python train.py --d_model=128 --n_experts=64 --experts_per_token=4 --normalize_top_k=true --routed_scale=1.0 --balance_bias=false --router_z_loss=0.0001 --init_std_router=0.027 --norm="rmsnorm" --beta1=0.95 --batch_tokens=[16384, 32768] --seq_len=256 --train_tokens=230300000 --dataset="wikipedia_en"
Below are experts of layer 5 (counted from 0) of a mixture-of-experts language model. Rows are named router (the router's row for the expert), gate (a neuron's input weights, with its number), up (a neuron's input weights, with its number) and show model dimensions 0-63. Each number is 500 + 40 x the weight over its row's rms, rounded and kept within 0 to 999. Numbers have three digits each.
After each expert's rows: a language model's description of what the expert responds to; "comes after" lists some tokens at least twice as common just before its tokens as in all text. This comes from a sample of Wikipedia text that the model never trained on. Tokens count by the router's weight.

# expert 50
router:499469576469458538510484536479443401510493596525577473490504426466517490539430492529492484532542441468462528464526600550483500447515485546495467485512541419496546447515446496490593552511510450
gate0:517434492562532494535504510473423513511476556405541464427475484396470538491510502510492496579508511453471528546518512486535572482475478499405490501420484480522481474485481477552525563504534483
up0:468540505526457444516540484486546496486455509581480488497471553516497482449390472516492457533593507447538506551562540440511509464515478534522462475454491513461483485535528508456562509479550505
gate1:547477537500538538526447534566499464587409526476475469500507442547502492516451495427487512484482552514442484571499495507506503512478540469594532573524603452561468467444516442426553544483522431
up1:453485493499507531430456446453515523543500514435428526490453488476491518503461529475514469521453523543574456549484445494542557486548471500526485562546513523461418544365457500471477509448507460
gate2:435504527541493555498543531423513582548463514479465480494452478511498502454526567474522511474518434464556464517546504497537497440520565445546505505500571492510489580505472455463588498545522415
up2:443440532555448494545485414470499433518483502536539484493530427573533489526559512562436439488530472451558491442456483574450452477537453521450540450452451448549468493509531492471473546546514528
gate3:584514542411512487491498490489513523545467580473570503473550420505476501462541460568487458419553434498536515489512572480449531537458528536513467460550528527448570517476506516530477454543564452
up3:540538467577519477523511531578541484454471468443495503485490465465487415485506434492536502482458514455528485513492430477431513489491510517488531420587532446480551547461411502478482452476583463
gate4:476478473534474505569454524491439553460513577444578506481549539482430479512564488494546500479468486477473550461563486483498468493504522507548557531520470439487533472478415484516502566500463482
up4:495488506582526567532485479577492464497405532448489444488489516491434492540581513457449506454442496434537500411587474554447523527520527443481524589533553496518425521522490466451517527447483469
gate5:487519496482490553477513524476482421520502552505537477501506525527448513513464475462543517465534509493444468451570495523452501519555450478530440509530494426455498467571476480421577539543553535
up5:474476540505504478478513403554466504463539422567480461507521524490425620494462476587500496535481542499542524525483498486556539440532516494465533432499510484497497495470453475457562480465533522
gate6:462490522531560546489536475440542550457515610500452525486547489466454515461436530571528510476568457504463502461507440543534474469528596549536490496544505518478485469550543520476541517538490452
up6:533460490475574530539451508477513484490528482481519512454442468523482506520537500423512544475522500550509434423415503514485413453511455486471505467502496604490541495466471408457449501438529467
gate7:498516510534467482521543513470478519533545521399472431520483581522437477507546479524466481580528538520555527516485534525476561452495535512409421480460494521463503465555451530479495485516505464
up7:503524458520553505444500509494566485462430507435519445413458489562518531543503499510495564489497499370521449519544488577535453570461515514473468473519475448576510444473502416555442488470508530
gate8:517480521480550484529433513441438488485501541541588567529534492525402470551528523536486481474506387531511471432562560518475531488563463509482525516504539515526590515482512479488559533454529502
up8:450526575506485519490499479465572495453585516515472444486532471461571445546536461494510486447477494432551477542520489464479534518545452537515554454494499480522540427446427525490518557450445486
gate9:532502541464451463517457479515529463512526512526532487442501532476480596509486509548538483536571505524498526476542538469459547472518482573516435482568549491491460532470472466514472573492574463
up9:484538546482499597566462508440464505507499561513478480499517584522493522523498520463480512483440420492505503477457512529428423496486516459467622485518503592528504483509447454525530515467508499
gate10:467463538485497530476504475580488418506560498506524427529504545503483513459447518471504475482464456510482546485407580466433510526505466476474492481546473513542516477555477454598541491533495440
up10:543543445564528508500506546433420475498551435450499544419458508521550491556469449491547384427542503505507472524495555532545517525506529569537481540508535477543546466461559537512543496530501505
gate11:500438571521528500464477514507488533406478556501499537587527505405474496461460472525546489506453556540486492511571462555492430455543520503542470501566494530439548509455460588578521503482531450
up11:477491551528496516577437488449470513517498475499405530562539509438430447480458549455448521509552442484505533477591494563541543498528521568427505566422513455509491455480512500523555444569539498
gate12:498430501447513475477492529548507513482560512439537445533564463471475508530547514540440472534457446529404508493529539475511589468533509530534553539512546541550552476438502497478555451516442513
up12:471532512541454509533425504541520567500461551443509457535534473521504526552513544526499465456561511488497564486498502441548537484538519503454530524451471483450481517540526504532423497492539504
gate13:521567506493512477474518532499515558489537520450526485470463540453476439560535471469477511549526430461462520479526520481535445531541490521515480429590453466492525537538528437477527532530478545
up13:558495409463489523483519544498514579482431447587484502447520524513527577506536487535471468502418485526519546516522542520498529485443527527445468491580470483531566473493511389546555504556508558
gate14:478556560445509489493519480509519510508486505481506453465460548539521506538501472485501440491507486449451458545522511483403478482558528515456558509521557504511448440560501461482479520483575483
up14:560486462471469502501513496546545501595577546500475463499510513476483469569471430490527523455488510567537480456477475517525525519524474450537479465429497473520492431508529474563490511458537482
Common-word first pieces. Opening lowercase pieces of ordinary words, often in film, book or music text, such as sp-otlight, res-ource, comp-ilation, desc-enders.
comes after: " the", " a", " \"", " (", "'s", " The"

# expert 45
router:514513537490462475476524490486486455487516565485520543487511410441540469480477509563523465527537490444526548538496590556535500490413487517481489471487501452413468497523520507520554527465491451
gate0:510489587484527459487483532494458411499399501431497523519523489448532417492517524539468483458483495469527469464512494524542490547423504502444516486506565501485507457522545548473490531525452544
up0:523502490471495538549484523485503442498457563464564528421505498398504575494571437536484521473529488542436423448577463524533578478596509481525541493498480479413538497415469443474477460508531459
gate1:566483578414501489543504549474528535474490497437451506428521457530529458464505469556505502438534524537479545533591541473439491569510507521557550447522432482499501526531503469561513523526474535
up1:559517585459452612546549476450578575531453438532475535475504528501557452475470481549467468492561475527587452483596505498589485602519510481443523487505468554533478493509523488518508506521513546
gate2:373556446518523531490479580506453496512476575496440542500471513561506508482528515495540407468459495440516473590556495501500498461488438483595505450462494455520565514479564519546553449442522536
up2:539541542447485568554503511507480460513481512534485430496471471486503521476500482453483505494512501481458425480454510498474543484538480518385566583523508588465485522587491425548443483474461507
gate3:494456523505502438473477525465430483556497502420526540521563486471482479475462620534499531499524482521555488507508538558483464531457477610472447455558568499460425481541522496493461515605513497
up3:497524547471517499568532565517535511526526470519432474502483483474456540493439489562451488533515515553446484458482433442461543513502497578485442510576481453512485481499533498534565491573612492
gate4:530412449513516495518479468552510505510435534455510541512510512522482460475473507503537423474480580531476535492500485508498538517535535526470491502582465496501563536520547543447489556529512553
up4:412504445560498566496474467450458431564561443443522486514500435514481443577461484499460466547511456451481525485508490502494560588476522499542490483535468448518511473494563530529525519500528491
gate5:505495472501511519490451500551471477417486529412446465488446464448439489476523423572547495548437548481520525509485506557534443487413570527496508556455538511434515446571559434506446496489587484
up5:507539487512496462546498520415476458505542488498522518555566551461518489556483490443517484504537527537523541545512462481537502516521559471429466426456549541510544494505537457536557519447487505
gate6:493454510451459526464484500471518438462529572548533509581498418460507457533458480452538510475578490529548490582481530490498449458513581449513453514467505509447478568472511442453485580474489440
up6:518582464511582520520474518513525555441514520540509521551550574505486501467554489504481485519509509504487476576474599500531513462552531425524524513521495435518498528508423538440499454428478501
gate7:561476511460488499476447519431454477492481497501485537474523521461558513472497471562513535508537468446492468491511466435488504509495475513432449488540538501521503547454510493445507543481409481
up7:532513488511508486423416520523464511481506487517534498458545472597416528496501476529451502501454485499553541453511460466501582495481481499489445558541448522528552598495488474487522486477455479
gate8:442479494440459407490482506500505464560506535481550506559561550486524465434512484516509459445555455477510527433442550473525501569413471490549467500523512499567465483484509524526537561428549537
up8:475516456570501474558475471534528462508481467475512448483462483523498543515445475466466574501521521447535520532578489549512536449424506504490600488538484527535446460509488494440572442511463430
gate9:486515524489480501536453503482562511454556591498525454473535565471533439451503509515481517492557534512506490494404521540499504508483480449538446523525496489452489492476536478554548499475498532
up9:494515512457436492534506509460548506507464382526493491519522530558450504458478545483490527511485507488476525508503437529597555439498446493490471490481478439442515427427516488560504464490476569
gate10:551495494482462506511496493505472421522497513456512466423580497473551432501542466420523511545594531396455541514497521473544501469524526512451450527491494480588448495473516435470503529497502571
up10:498519490576538399436525407547459455439498453484480450548558504479463446429492490549490451590501539541470477487478522478447483439470533510530482525491527560454463516521534420501481574554563531
gate11:541542561496528513444553541518492512520486499512523469474563419398553578478421474486509464496495485497446555498495621505491547523498535484510464502494506466509553464459488593484495529528388516
up11:433482518503521537500497576490488455449464490507503474481458476500464482510611506476526547519571484546508520505506530472434549538613503455501590471533464490495499496525463540571536570514543442
gate12:468445531527474546484533586487473538492455530390485505520455512495586519476442512457449517477528552538489452483589468452454472460537490477532486511439493505489405476487564497505534504497490501
up12:500489524485483483448491508535490557445459440453433525498432541537492529469462502490481484524462463510469534514411460478463463514469571564490551543458501487519434548480498455472496509522460419
gate13:533439485465433441503401530548491513504457504584471530392507502515503421490495552469601493435567426536503457440524512477543514430512503481539504532543535493473530563534494523482436496501496548
up13:547441455469490486491477564482509511537530498544424516519484505503497455547371517527469459469424487442499521491441516505496515470465487480490520544513540559519534518510469564532459562501420529
gate14:557527533495519518471496499521455533499506515546470514490509503434500540485482540432567540499551478490503500478478501566483478474495463540558458510479479486378535616459551458495511504499486486
up14:465469482483491477454423506432439514526461500522399516452531519493470536525544502506515535466577515524487564509531493505429467455508487588508572403498435459542455508497554539445531523506505531
Early word fragments. Word pieces just after a word's first capital or letter, such as G'am'eplay, dist'ric'ts, s'le'eves, S'hel'ter.
comes after: " D", " B", " C", " R", " G", " V"

# expert 0
router:490454502477491605470499465521490474512488536498510525408489463477527445518411515537506486548494501547542550583495542556501513489502481550505506507540524461525475482489494512486579519481505503
gate0:501458492518581451497481484434555580489495597551417543513443517417531501467491517556526511523508426544518500516456516460460459542467526497469516484524462508495553505432534497448491556546435525
up0:478510550470452436445497517461493457522532495478583488530449549463533509529504475438509525558529396435558528480562510500497469541542484461504495497541476450512520569500539487558423522438461509
gate1:538506496452463539427464573492538511545459505489555474484450455582474489506484542498510467500527503556500477486545478555516517508487540493522574513537543522516536547442509449497425544454556518
up1:508501557518560542455533564492479478497488493534377541451469481481501477460452589477526508473499469462446472481520510590485480494530487528509496553527501501573516532463490509526582532505462525
gate2:493479474485524526463503505511422441512491506541607527520555513490509572487435522487529506432464504531495542446476506536485415552509496440580498520502583517466484510529503560460512495440468489
up2:489542517558496515420508485498426495436506521466406466492499526475466419468497515542490490440495451541512522464505503532497487445506476480461554507533519445470478498495428480490545600455527531
gate3:531439529450475446436523463491548492492456411472537468494532498509508551486496498490471496509464509491509507589496505591594563534534503527513491541526557511552510445476545504557474502448541482
up3:550525474534513440515412496562482410519468434521569537504566501474516548447561533456462477507473514490527497429475516527486551563574476537507507499479521510522553526586563485487505477524546491
gate4:539493504495515524445527452521424468491523518495476481507462515479514480472480476453458444539507532494542456449514414474432443522502559512533461472478490489498503421480427462499538492473505543
up4:539464511519516495435526528489516478519492527505423583482585510502444512540508523543455473468518465510513483469465520479591421433540555469513482461426550460402558497545539491473506485494576562
gate5:538536438494548545472453453487497496530466530464494462510461540454527478435521544473493484496519501499471527457543449503523444424553542494582445427521452465497561491461420456478497439487511496
up5:537534429484482495507536536465425497508551495521402487451521493497503468477527513508480546509554539507502498585540506495540489488450469504396460539481514422495511531531510564559408490435525488
gate6:489523423484490531486463462487500477522548486509513536546437475458550520445496444492459473485522562526464451588559513478471449549487454505519498505453534535442439445495539488507459553533513533
up6:501459571457502497521488502486565510592511480442538507472493476527484510547542521526444538486527531483517529460508451496433444476496501548531530509467431468481450483519496578528403469433554478
gate7:500510518472461516461462450498491545465529548461504579432527466504535519448541472519533539445451467556496506518596483492481496487471476514550559585441432501603530509585471556470539495467475493
up7:569530480522551564494498541476541480532503538509468550463490528646508466549463490531516431525529563538555464513463477465476513466496580407519530453542526447469509517464460483476435574503534507
gate8:499440508468514520496469499558485492466484460554549537469554445500513408486585487450491499497455455510546581551496429547521557471462532578505460516487509528483484447551490563533441558500508548
up8:466495546483452525540468469521496476526558506512491484489434523511465462486599518491512501509512550469588609551502393502523489463451495459487532535549532521503519445422559495529576465465539533
gate9:428505476569501560570461411466474508549477477528557522514470479479451491512498478495542504556504507510578544546552461490558515475452527532533490535517463514434510466552554457488447533454556473
up9:527463507552444525552571550551571503518486510471558488528450430519480551514490469531542496551509448420461527505472557538486525477476443551470550487470471515559492537464549428460484475543436415
gate10:541474449472558524466547439447585532489545508466493516479485498508477528537488445507508451480539480517530527513521548480560554491464483506476496511604516473499570480474492513518526472470486504
up10:568566503507568574417537506478577442453504521466515422507446496519563496458453438472562462563413475491497475486463463470534503514467546492547478466608450519503479534510489574580475475430529529
gate11:552526586568447472535535528500503546467488538457453543479447472558536495499435546511477448540514470471539533539483485496495444536447546504500482555462520529534505472473514512530560504481485506
up11:508527427560534474470518466482531497501474414487451513456478484407506487580502488520569489502541478588570461526529427551564511554470487515529436511543501451493526468500552520499525541414559497
gate12:556464462527504489467480423433506482491566517483514541530494477458467461546513547478462542457481466467545475523489480540502515552482470493436497559490485438517481469474482534470459478508490431
up12:478488533519609421485387432539470466479519538509510506458433437514492489533521508542537526571537475501449561574508468541493527509498479501510503417513514570593469476505502508479501494453442448
gate13:514394542450517439448514542534502565476459451542513515410513503549514483503452489507449483514500519584561480467557487491529496481550534435516468477502462445503471499484520516451559415508569528
up13:500492502487477504473451514517445474464503462542595483445516504512483557552486495514501494491428478519473425517544517491510551472543405551488432457490528417506513515480468469468443470505446498
gate14:483462490470507436492544487543496480481509415456502493461559507501516474460515478482435537494477589424541524481425501505473510582479480497463599471492523473456513430412618515462491500477451536
up14:550550523488460524472546516497500460472521515522509503548485494504474558528581438464520492500535526527535492488468482542539463528508534519455491529411539572524521453419553554459550475487507462
Place-name openings. First word-piece of capitalized place names, usually after in or of, such as Mor(occo), Par(ma), Mal(leco), B(engal).
comes after: " of", " in", ",", " C", ":", " M"

# expert 35
router:526526513435450529444456532482488463466530571473522547419498466467551497492450521487484424550525497493491563502521540540518461498506497564458473475565498456547506454502462531500558559516489482
gate1:498441559533508599533555518514492456522506548515492488502516497463492498511497528516554456457548568468547506473568449576524506507477510539495462509485448486566570464487478478493523473597510489
up1:562460504440561578604535567471526483538418527485475487481574509502560431538505541447549392513535470424488492524512491541525485494513517454488416538503515388563578488465511489521493476527528469
gate2:462513485471444484465472531447488515479550531503514578507531517480514491456471439509524435477521463485496517550466481473486474490478548519538448544496479582471507415530564497539490515577485495
up2:517478452528431459433498499496517513454548490503509508492449514464538553492479517596489420461443478549478476529553462467477581556529516451456548478528523508538456454556525533487538534489502537
gate3:519458482552466440581508477471525556494537568503598516384541476500538474543509483465432452453413499517496484490457509514495509439494512602509532470509464495404505544466444579481477448469465457
up3:487459468542506476477508508440479605462502556475485502476509397528530482513447555412413438515411494482411473531473476515563509463480564543534497493571474537451513479429476527468451489507529477
gate4:511568457574472489546573425469589571485470541536510521497566521509494568511489513518494533448553534521433560520557561531523532484523455548484532444584466483585428452440476525549510541544450475
up4:525461406464479485542503593406452498498493527508483539485536474456533506413556493573497465582578442536476456459500412514511531435525488457448566516520477463459462518529526531495473542549504511
gate5:454513529481486437499458529400515496549471497511517494525486447538447512501543520512491534528493552506522487512531530512547501511453462513579448487583384480484491539521537618454509489512454456
up5:483553521509423469537501542431553534547507490567563488492490538480473500546534458595497560484478432512485507430466499514471588539465472483570482474539471483541510480454531542430524457530435493
gate6:429579485502464515488476520479485482514516495498518473462507479503524502516445553530482488497553561529507492555565481483436553544548591497457527520515447502498463475531460511417484474513532536
up6:556527533453533527425470536502498548440518528450561524468461516497457497446496487506495517536504540540564533525524455497545508412510519501427527495475501520626427583520525509494442492528502505
gate7:472514550483450427474510479490469548494548545533437548531412451461495546499490602473521518450534478442501475476514439471502510505519563558475469500491627484471524507483522420555559539551417497
up7:450495529500436552526489529434419506531479516492569509500502484549522417426561554505501511508521530550530502458545457539507507535513520434550494494508530468527443451488475584537458553525528426
gate8:505477548552484507472509533543450459538515476432520471520476468504460486462526512542509499514502485496503522396477476542492458560565468543587524520473536559524507485517507528495454493456459535
up8:499512505560566482417548427555537562487525548522480529506473556512460518513528449449519565523491463537473485485553537443547537474462549473569596443514440471487519455444465426476544503505477465
gate9:472547476419441561477522495569492505465532455446565552498487443509405423425515469430469491526506504502442508455535511498433541521485521479529496505570525452556497550507517569517573562552507516
up9:564526520551491499483441478472429545511540578515450457457534486486447548513458510570491502409533556471486504504491379549530518464526513467510433550546528499528500537510491506490496431468534554
gate10:440524544491559565482510485485543506443391555481540533495514519531452483469534506563437486440496562414508516547523465438559556512497523500481415476490570531541535561506518530486466512458559480
up10:459464488500482488557506509572506530489487527459481448497471526504511530468430509443509442505450485498440439449459575532402486553504495509528522468419477524506534443508539538530532587535617500
gate11:577598498577517485423505541480507558476438569484436509498601515489522461471444577526524485490515489481520471468525442480474544473473440574490542531495513495531462477492446523551507554487509474
up11:410515413556467474538513479534511518460533546472495544547545431476502552541525471463526532555467478554500516471495435518501502532465503570565442494491510521430502508541532501489489459480571524
gate12:526503485442453462592433486510448455493460517504526476509531524513455563523564459486498426488546493504542528468519486497554470586533474525541477507544434454547536610509469459507507617504457525
up12:496489447457452517535479483499450540535499505442448496451434424433496467563475491542470599465450496485439445448494471493461472504469512481451562501472482556492502482470517532464524506471552494
gate13:442465468564581506509494541500517548419588565499492525517496457550512509484516527530491585431517477505407483473526506457556487472445492545542501506476469389495508448468433563478585473505528498
up13:567500547459490497412543448501575532496433550514473535501554507522514496521575505511536476519488509478511476515453478505550561468491501501505443532524485519462494503424577408574553482510535457
gate14:456542546416453588470430500555539478486483451472452525519521496537476427472504539515473467528516546464543521414497480425490478453522492510555497485580496499532458428432506461532477552518452551
up14:507518535416493475489452510545472574554511525510457567458461522499533533451512516490481453498573567452584538447485499511548513488508476547523506480442510489507461433473423433499520532472509466
gate15:599492587573453501486512496483556530569530506472544530456488556505492516502520546481531411529541527530496504502538459530510423459524537478473426514511535506559511498448499515500541569607532588
up15:465510422461522504396463507505447481471492476499500492423436514466541462493505483567449588510495510551541494466484503497510517502547529472507519516465522478567549500574499486515413477504465522
Person-name first pieces. First letters or pieces of personal first names, often at list or table starts, such as St in Stuart, Mr in Mrunalinni, David, Robert.
comes after: " |", ",", "-", ":", " by", " and"

# expert 48
router:556506519432473539472454504544425455477491620507541501438484458481567458498431509537489485562542475478475528544528540499529497493436484532497501455494523436478511445509507524482638537514469545
gate0:539540457484536518502490603503400452502549488507513445601523554481571484511479499521473489444496546449479483553567564519493478515525522537535502480512526551461513512496448504431534538557492508
up0:551515505455430525478500584540511564529499587478473439509507515524451532532531497383459490514513511535492478477476414526577511527480462508491498477472451427501500552461508459518473488451533501
gate1:458453523464506516486486489525483489468479550516558479534506505482503474532447541536539490494462540432488436490501503473477365492489533498562498408537509524435533522415505475536564476490558432
up1:499477492467564529476461513553478517455485517521495546496522508467476478435464428474516532456522424487516443449427509542470493563495570445519474503545528543541524545430400504605525470519545500
gate2:547462548509555503515504566524513540456480504500569431417411541465473429402506453446484510529528498500461371501497499439524521551444452464466533578534510498433498504478512488479552479545479447
up2:465520422500515522521476492417548483549472499438443463564470527509446465469533476460436506481512517560468506537520436481457490521442499467502576449483547433522477504429596549532513432482568471
gate3:502432601531433480497465506568466528459500432514473521483484469531514442481498441501517451503519481504528538532470494446459519492538503519485527447514515501515557537460470492548467548542510564
up3:489519497441556486487519462452464498489514511523449504542507579541540554486506462500467471435515513451500513542513532500429506466580525509516514571547459510542441542425474506443471450533507518
gate4:427491487548417446464457560518489530552540486487563487411518488524463508542453503508451547548509512516525469437510548441465484465499470441449545499591503494536470560489541533553433518527488523
up4:562497514551516587531543555383419548521504514462562451485486493572466504473557611479487476466518559437493491527465478534551506495502550536561481493471532462574444419540455524497482455482463563
gate5:480537487495478533415444520490476514507530525452489546521507465501502531458476591464448466480439493550440453539461516571531546451481457553530462492451508446545527453508495480477541470563521523
up5:500484545458525515509511562527593488515382529564500471435504484490609484474484458521555514439450463520501527473478500443500529463495536427542446494495540502502544439441499432483561575439483487
gate6:568474536513477465416435526528420471505518515483485450445502586483529420486439518543551554502544514468428466513532520522447497468536533542546522509522566477455482414509494548510592513593548525
up6:546474501561492497453521569520466512480515512466445463548536502468484393505446521541543507526514463496442557597451469497515539511502491504485516495513487515505464483454492422461539488498569431
gate7:509501454498488512424467532560579492496528593495516527567495424491570492478461561465568486537475461427505487510482506560447497580412524459514498449601485491489503470528501490516468536428506530
up7:523479423504481549506465528514519520501444554559532601519545463484528477495575539595472514394532511574496471526520441475539491555460513546520535490546574510432508555486498548485488509541584530
gate8:436501536425474565430516451570553479486489520494525519486504494566519439554455516569575425535508559434497460536515546509458507513525553466445530508545538492517502484513487519425481562521475554
up8:537481529505534512486486480525464503497484560515532506536568550501577529489527492528509456474476446448497483552449523574523439461483562472526482560443517497449443492488486529366551492500464547
gate9:486509534412538475554392492480474458432499470414497457493538456500476474500494450484490462531562529542477475568447544435556581527496540504512432491459487523478475513524513466431543479536549455
up9:591511556546500568548523524485485538516439434433456467511494482457524442407563484422526489495483535478484525466477423502510490486483533516488506511514458531456505486557548551560446528498598484
gate10:487449536480440539448521512506479416529505584530546449533558495486497496484458506536471466453538484429533538417539464538504511511457497452494524495525595537445523494565457550494445498525548441
up10:578495576484528517458519503495441471481376519438471538520538512499519492540545503494435560523517523476457475487516537459462477473459526524437500499465534493441505477456474448502456553514467473
gate11:552470493485469389440540594473478445443536497519487474526433514469490486503513496545411466499508498553546508449497522499483420472485491511486544546526474440495416524521521501511558496513530474
up11:426535562576558549507531573513479434546539555433525487470495482499567441528552495502518504515502506510555486542480556440465472447429528542509565455581481586447520478489432610510499473508460528
gate12:520502486489426528513457555504507466454488457603523491477496422459527526478417513522504525519521520582468437568565531473510478533509455480502519545477508483502509575510557512511531558475493508
up12:491461533518432527545510494430502406504463542462492517578586471472571547491542542486423454524475510468542496491466551496517518478504461477507505473528474583457496561538534557496477460474499516
gate13:547471515460490502522452429492442525566468543444505565504445540486541496440459507554470558503464479469503542474481477554566430513500531513508499487428554538456454475547491516533540525515497512
up13:474461499523504501540437538475550457473549561429541492472531493506510521470527497491562485454475507500552503506430559512492456510438516432458497501523535521527506471532502528556507463521414506
gate14:483462502511507507544481514489533423506548497472465480458429474457582453484491517559487442499566532467495612507519499499502548518499456475427454497492530485446468509471517544539533543571542497
up14:493515517552536480520510466472531493566479460447525524508459560545511554505426520476521528504545496461525519493524560570541550458434448523493445505455572430494494474518511475479530533588469513
Latinate word beginnings. Opening pieces of Latinate words after an article in political or historical prose, such as em(peror), con(ference), inter(im), pro, att.
comes after: " the", " a", " of", "'s", " and", " his"

# expert 59
router:513486510512446527514560445497488463515534556566535537477476523479540515498419523513457531557535477492476537505508552539499477449489449503522516451504479417511438473535488539480644558453524467
gate0:452493516568508464517540454579486495508453503539408495455498553557460516487450526471469517503466550462492538490494571410474413474596505486463533446489498445493484499525499485460550510500513513
up0:516491566476527528452571454517529459523494554475454489479417415479469554471545463511522447541517484574494492475508469498522492401512468489563572445454522572554513417546466483475491455505512488
gate1:565479536513480495500517432474479506501550487525469489571465505523492556428416573444444514520459546496459435466496518554482549489448504428506528411516488499465458471537413517571482542520556451
up1:541530549487478490546559544572464442481418515484491495525487460531502479498536453494433477522545476532507444453435401460489490525487457497397544526493525489523455524501479488465464505457504527
gate2:528524494587550532572479590502472541501487529507573496534566531611568553468521402533432500538548442478508548522532555509474521456447466517530553451474546433487557468513543531548534560513489510
up2:486541474549496495494508495543449524558517516536505467540446532515555483537557529540527486572486493518483634519476488490488577453453476430467466481541511516476491457500556496550509562513486483
gate3:580457488538553550538479510548424509466605472541496546476501518483483521516492422424450536520542489470573562459511546517459488472485532499484519493464455414501450491535498534555512489530514488
up3:484579456567452502548481544566553484451508473555493492543535507528502569452478484467495498501502481566444621466513479486524488445483468447493399451520465464456446550550534587533476480525480517
gate4:542494514489446532435505497454504520504478476513504559502572536522429532523489504497550495445575482560500519497439561504552580424462513475551487497508492509477502505571505399463531518458544512
up4:466539474558485511506509477509487505436395391447545532511444487589429531505518517535500581535515517408520492499495415498544463430475517505476473440520496520520522489471500512475496480497535509
gate5:577552451466468518512506436467528494498455470584488553484542544512524479487387463509507463543547490528546464513551537515518565465487451411450397517486467517554537541512516475460551513502502517
up5:405484563529481486449433460539566457478447443582527486486531487479462537442494514483449494489453500476508478475418491530487491530500604492493519510482483474489497480504462480514519523544533501
gate6:491429510524448461505564532493508461441515528477509539487508476457547475533509464552437540545523481440526524470508475573515540480455527460491500448514466476520491447658534495462468537506512511
up6:485474521495526565528438419472480491501547491462469456479528574520445494448552487432481481514535553406535606458612521513507525523490501486467459536514495482499502463486489523515572440518444531
gate7:525522498524568526543507462428549509485506546495518566539521471583510488475524501536447498583551512537519534485534499508531416479526507539502517480573472482467527450591551501556548531466536632
up7:569570497596538499454470473539436531580503498486464516526525477458513498475495526530411506458520487489510545549421431495543480506539464503483509441504416510482442524623477544477456564517516477
gate8:534488461469478475484466488501543456465538506529539573494464496508482478583474528535547551482543526561557449585476507544488503518485539456566449489523473521504469420497541561480522459504594598
up8:481488452564525510458422453456528471499486476485514543437503515592501473551526481542471507537507507474542517503477466501517547482446559474545516448484459534500530521471509464437463479441548481
gate9:508530457518548393463496473539543537436491482553425410491576481502478563528489545533441505519490407548459503483490431573539476469504503492575463425478505408513555443508487490556521525521464440
up9:445488497502459592558478525479413477598477513499528500502541471478477540538501430523528518500459532555550516472528525484511402454476525479489480548516544482541511495465457517516469523469471503
gate10:440443469493551562507472506472481498472475525467473507399513435464500482509489464430503453536491526483585473549516491467495491495531520490435519452536467491473425488448527540565409584458489499
up10:508526445479515416481474466532524423550526456495439451509493545471518437444516509510442566514571515568531490502590504492485520504498474546421627530491529528489544500532549501472504501561530462
gate11:525494590473465523533562508557468444508474494580540501465477501483488449491586476524408559510501422506468510440454474438526457422484477510501518519478528547563482534498470479451540434437453504
up11:435530442530428425553466515469468534483490447574406526534510564512468492448453470427479458542471456516500439478481511505495452575426495504493465452502482553522460517404455451534498474502465506
gate12:506562522467523465513450508463510517416466528522550508475532507476437450520338479493577517506507525515517586501485531538526532522470423495584513505529541485476455480515434491458459519480504492
up12:486448552400501409467514508469558515442498469473486499459516531521572500484596534502557536483494463511427491585477508559463424543473445573532436435475497509497524554525537502485525509554477451
gate13:535504555403420532484519549516526477591517463472514432505522552449486486532533508538447524470568470571485494517458510461514449500538505469485524540471584484539468468504528476438505427482445425
up13:491532427499496528521507446482525402529482464473512532558469450500547487444474534491537437464426559510500520503498469524442549557392619504485513442510550464469483440535477468475435488544529468
gate14:529462509507434472466511547542513459550533475509537552474470517472501483551541533542532578551539538423507607518465487526469532480487459498512544515535529469497462466531481537474542463530567572
up14:488523551538488516508509501516454518525498496518509533498485469493471463523521457543507505439534500484474522546483481423471447536538512431578545475470438472494549537491459532448529549512603643
Lowercase word openings. Opening letters or short pieces of lowercase technical words in biology and science descriptions, such as r in rhomboid, br in brachii, mod in models.
comes after: " the", " a", "-", " and", "ic", "al"